Experts of a small language model: width 384, 96 experts in each of 5 layers.
Below are experts of layer 3 (counted from 0) of a mixture-of-experts language model. Rows are named router (the router's row for the expert), down (a neuron's output weights, with its number) and show model dimensions 0-127. Each number is 50 + 10 x the weight over its row's rms, rounded and kept within 0 to 99.
Before each expert's rows: "raises" lists some tokens whose logits its average output raises strongly, later layers aside. This comes from a sample of Wikipedia text that the model never trained on.

# expert 56
raises: "/", "ship", "line", "y", " and", ","
router:45 44 42 51 46 62 55 40 43 54 58 53 38 59 71 57 60 32 45 39 36 33 46 58 54 46 52 54 64 76 52 58 63 52 46 60 40 52 65 50 58 50 58 65 61 56 59 58 45 48 50 45 46 44 46 55 31 54 48 37 60 42 36 56 64 59 55 50 41 65 60 45 62 51 53 42 56 76 33 64 83 45 60 35 43 46 40 71 38 61 43 66 47 41 46 61 54 70 57 44 59 49 50 56 34 50 26 51 72 60 44 41 58 63 38 61 43 63 38 49 48 60 38 51 47 43 58 48
down0:51 44 55 45 63 29 57 57 40 39 37 42 59 57 75 50 50 31 51 57 50 43 42 35 52 48 47 57 62 45 54 47 44 36 72 33 53 42 54 49 39 43 35 29 71 55 50 56 34 60 50 50 39 43 44 66 35 67 51 72 72 38 55 39 41 36 53 40 64 46 45 49 44 50 46 56 56 44 41 54 42 45 42 65 49 39 48 38 53 59 49 40 53 34 48 50 71 59 45 35 47 54 46 55 54 48 75 57 66 44 28 85 53 52 51 45 35 44 61 36 61 66 48 54 56 50 58 52

# expert 34
raises: " make", " be", " give", " provide", "ward", " meet"
router:52 70 49 51 52 49 63 38 40 38 40 35 41 43 44 40 62 32 72 64 68 60 40 50 46 48 55 41 46 59 43 56 29 36 53 35 45 54 43 23 62 50 46 44 61 31 41 58 61 40 47 50 52 48 50 37 33 47 46 52 50 61 58 36 38 39 37 57 52 63 47 67 47 58 55 51 43 43 50 71 40 43 40 52 56 43 41 40 63 50 52 52 59 59 48 58 56 40 51 74 39 52 39 56 54 51 63 39 65 56 57 59 52 43 50 49 46 34 34 26 41 48 63 60 62 42 40 48
down0:63 40 44 27 50 40 48 58 57 40 56 52 62 51 55 38 47 59 37 55 42 54 46 57 49 50 57 38 65 63 52 35 68 28 35 47 30 51 61 58 35 47 67 55 55 51 54 50 57 55 56 40 54 55 29 64 71 38 46 38 38 56 30 43 51 44 37 48 73 46 51 36 58 21 47 58 56 53 53 52 70 38 51 62 43 51 34 53 54 59 62 43 38 44 62 50 49 70 53 42 60 46 42 48 44 61 33 45 62 38 36 49 52 57 56 41 39 58 37 36 50 50 45 67 54 54 42 61

# expert 85
raises: "fer", " the", " their", " these", " what", " his"
router:68 68 68 48 50 44 57 50 40 37 36 36 41 40 39 55 36 44 62 48 63 41 41 45 51 59 45 39 52 58 37 64 51 64 68 33 32 46 59 43 55 52 58 50 65 53 43 34 42 60 37 55 52 56 40 59 39 49 65 40 40 47 63 51 31 53 51 45 44 59 63 42 38 62 53 39 61 46 47 64 50 52 47 64 44 68 62 64 62 43 50 43 55 63 47 46 56 47 55 58 39 52 61 48 46 51 34 64 32 63 50 43 47 36 43 63 51 36 31 38 56 73 49 41 57 45 35 58
down0:40 58 36 68 51 30 40 47 57 56 34 53 55 64 41 43 34 55 64 81 47 61 67 47 61 55 50 55 56 45 42 58 53 40 44 60 24 69 32 46 44 47 44 30 33 51 32 56 58 46 50 59 43 40 55 47 51 49 43 41 51 63 60 59 52 67 38 40 54 47 50 61 50 63 75 41 52 67 52 61 38 54 39 56 62 61 71 56 53 57 42 42 46 59 45 50 62 47 51 57 49 53 58 64 58 53 43 38 44 55 29 55 85 63 47 39 37 60 57 76 51 39 47 52 69 44 73 68

# expert 67
raises: "lock", "lin", "low", "ig", "ish"
router:53 40 59 69 44 46 63 34 59 69 54 47 48 49 51 57 51 53 25 56 58 63 50 49 51 55 49 62 66 54 58 39 60 46 48 46 45 46 54 47 51 46 41 58 67 44 40 68 35 39 37 72 58 33 39 55 55 37 54 48 79 37 39 47 55 59 50 29 41 52 64 45 44 49 55 39 63 60 52 53 63 59 33 43 51 64 36 57 36 55 34 56 34 41 53 42 59 64 40 46 51 52 38 52 45 45 45 42 31 37 38 68 56 57 37 47 56 55 41 40 52 54 42 42 45 43 53 59
down0:46 31 49 47 53 57 46 45 40 53 41 53 63 53 54 23 41 33 58 52 56 53 54 68 52 47 49 56 45 70 39 51 49 63 50 37 53 76 53 53 51 88 52 56 48 47 57 56 65 57 63 42 40 51 51 43 38 42 53 36 42 71 42 50 39 54 43 43 44 52 43 73 52 45 66 59 54 26 54 49 48 55 41 64 53 57 55 44 60 63 59 36 48 55 45 59 44 47 48 67 56 44 40 60 57 39 59 39 38 53 59 52 58 54 22 32 50 61 57 41 45 37 47 45 34 46 54 49

# expert 69
raises: " the", " a", " an", " its", " their", " some"
router:54 56 36 49 78 41 64 51 51 45 35 40 47 50 45 30 44 64 66 47 64 35 55 57 50 52 54 41 43 50 53 48 58 52 56 32 58 57 48 41 66 50 68 46 37 56 36 44 63 47 47 59 36 54 34 48 28 37 55 41 55 51 59 51 31 44 43 56 29 59 39 53 33 53 41 68 50 52 45 47 51 57 37 65 61 59 51 72 65 56 45 47 51 61 45 58 28 46 50 41 48 52 69 60 39 51 39 44 36 57 55 34 55 56 46 61 68 53 49 43 47 51 68 57 58 44 56 52
down0:25 53 51 48 54 60 47 51 37 41 61 68 74 52 51 68 45 50 55 43 52 45 67 33 42 54 52 54 23 53 47 62 59 47 36 58 31 42 67 50 54 50 37 45 39 57 50 50 52 61 38 54 54 47 60 48 44 50 44 40 51 28 41 56 52 56 47 43 50 52 41 41 54 55 59 43 47 50 29 60 46 50 42 31 51 52 56 50 63 47 49 34 50 51 31 51 28 61 51 53 49 41 49 53 40 37 43 36 69 40 51 54 57 58 49 52 39 44 31 48 48 53 54 63 51 51 49 65

# expert 36
raises: "xi", "gg", " number", "sses", " particular"
router:56 38 62 43 56 57 61 49 44 32 45 47 40 42 49 44 48 48 42 46 55 71 50 44 52 44 49 49 52 49 37 40 44 44 54 64 62 60 40 37 72 45 50 36 60 48 53 41 56 44 54 49 66 41 51 37 36 67 54 44 46 71 38 52 37 48 40 54 52 62 59 45 55 58 53 54 39 41 42 67 39 53 53 68 43 45 55 37 54 53 54 60 59 62 47 54 64 34 54 54 48 53 59 55 51 49 64 49 68 54 42 52 62 48 52 65 53 41 43 32 46 37 51 64 40 49 63 60
down0:40 42 56 49 36 36 44 41 67 43 55 57 69 47 55 47 49 74 43 66 52 37 63 56 58 48 61 44 50 60 50 44 25 25 60 59 41 39 52 28 61 75 50 31 59 43 50 42 49 33 52 45 62 55 64 36 72 59 46 53 56 48 48 37 56 54 22 65 40 60 45 44 49 57 55 47 40 33 57 70 52 43 55 33 51 36 78 49 48 47 53 52 60 56 55 57 52 63 42 56 60 49 49 44 56 63 41 57 35 39 41 55 31 51 58 47 61 35 41 48 60 62 48 44 73 78 63 52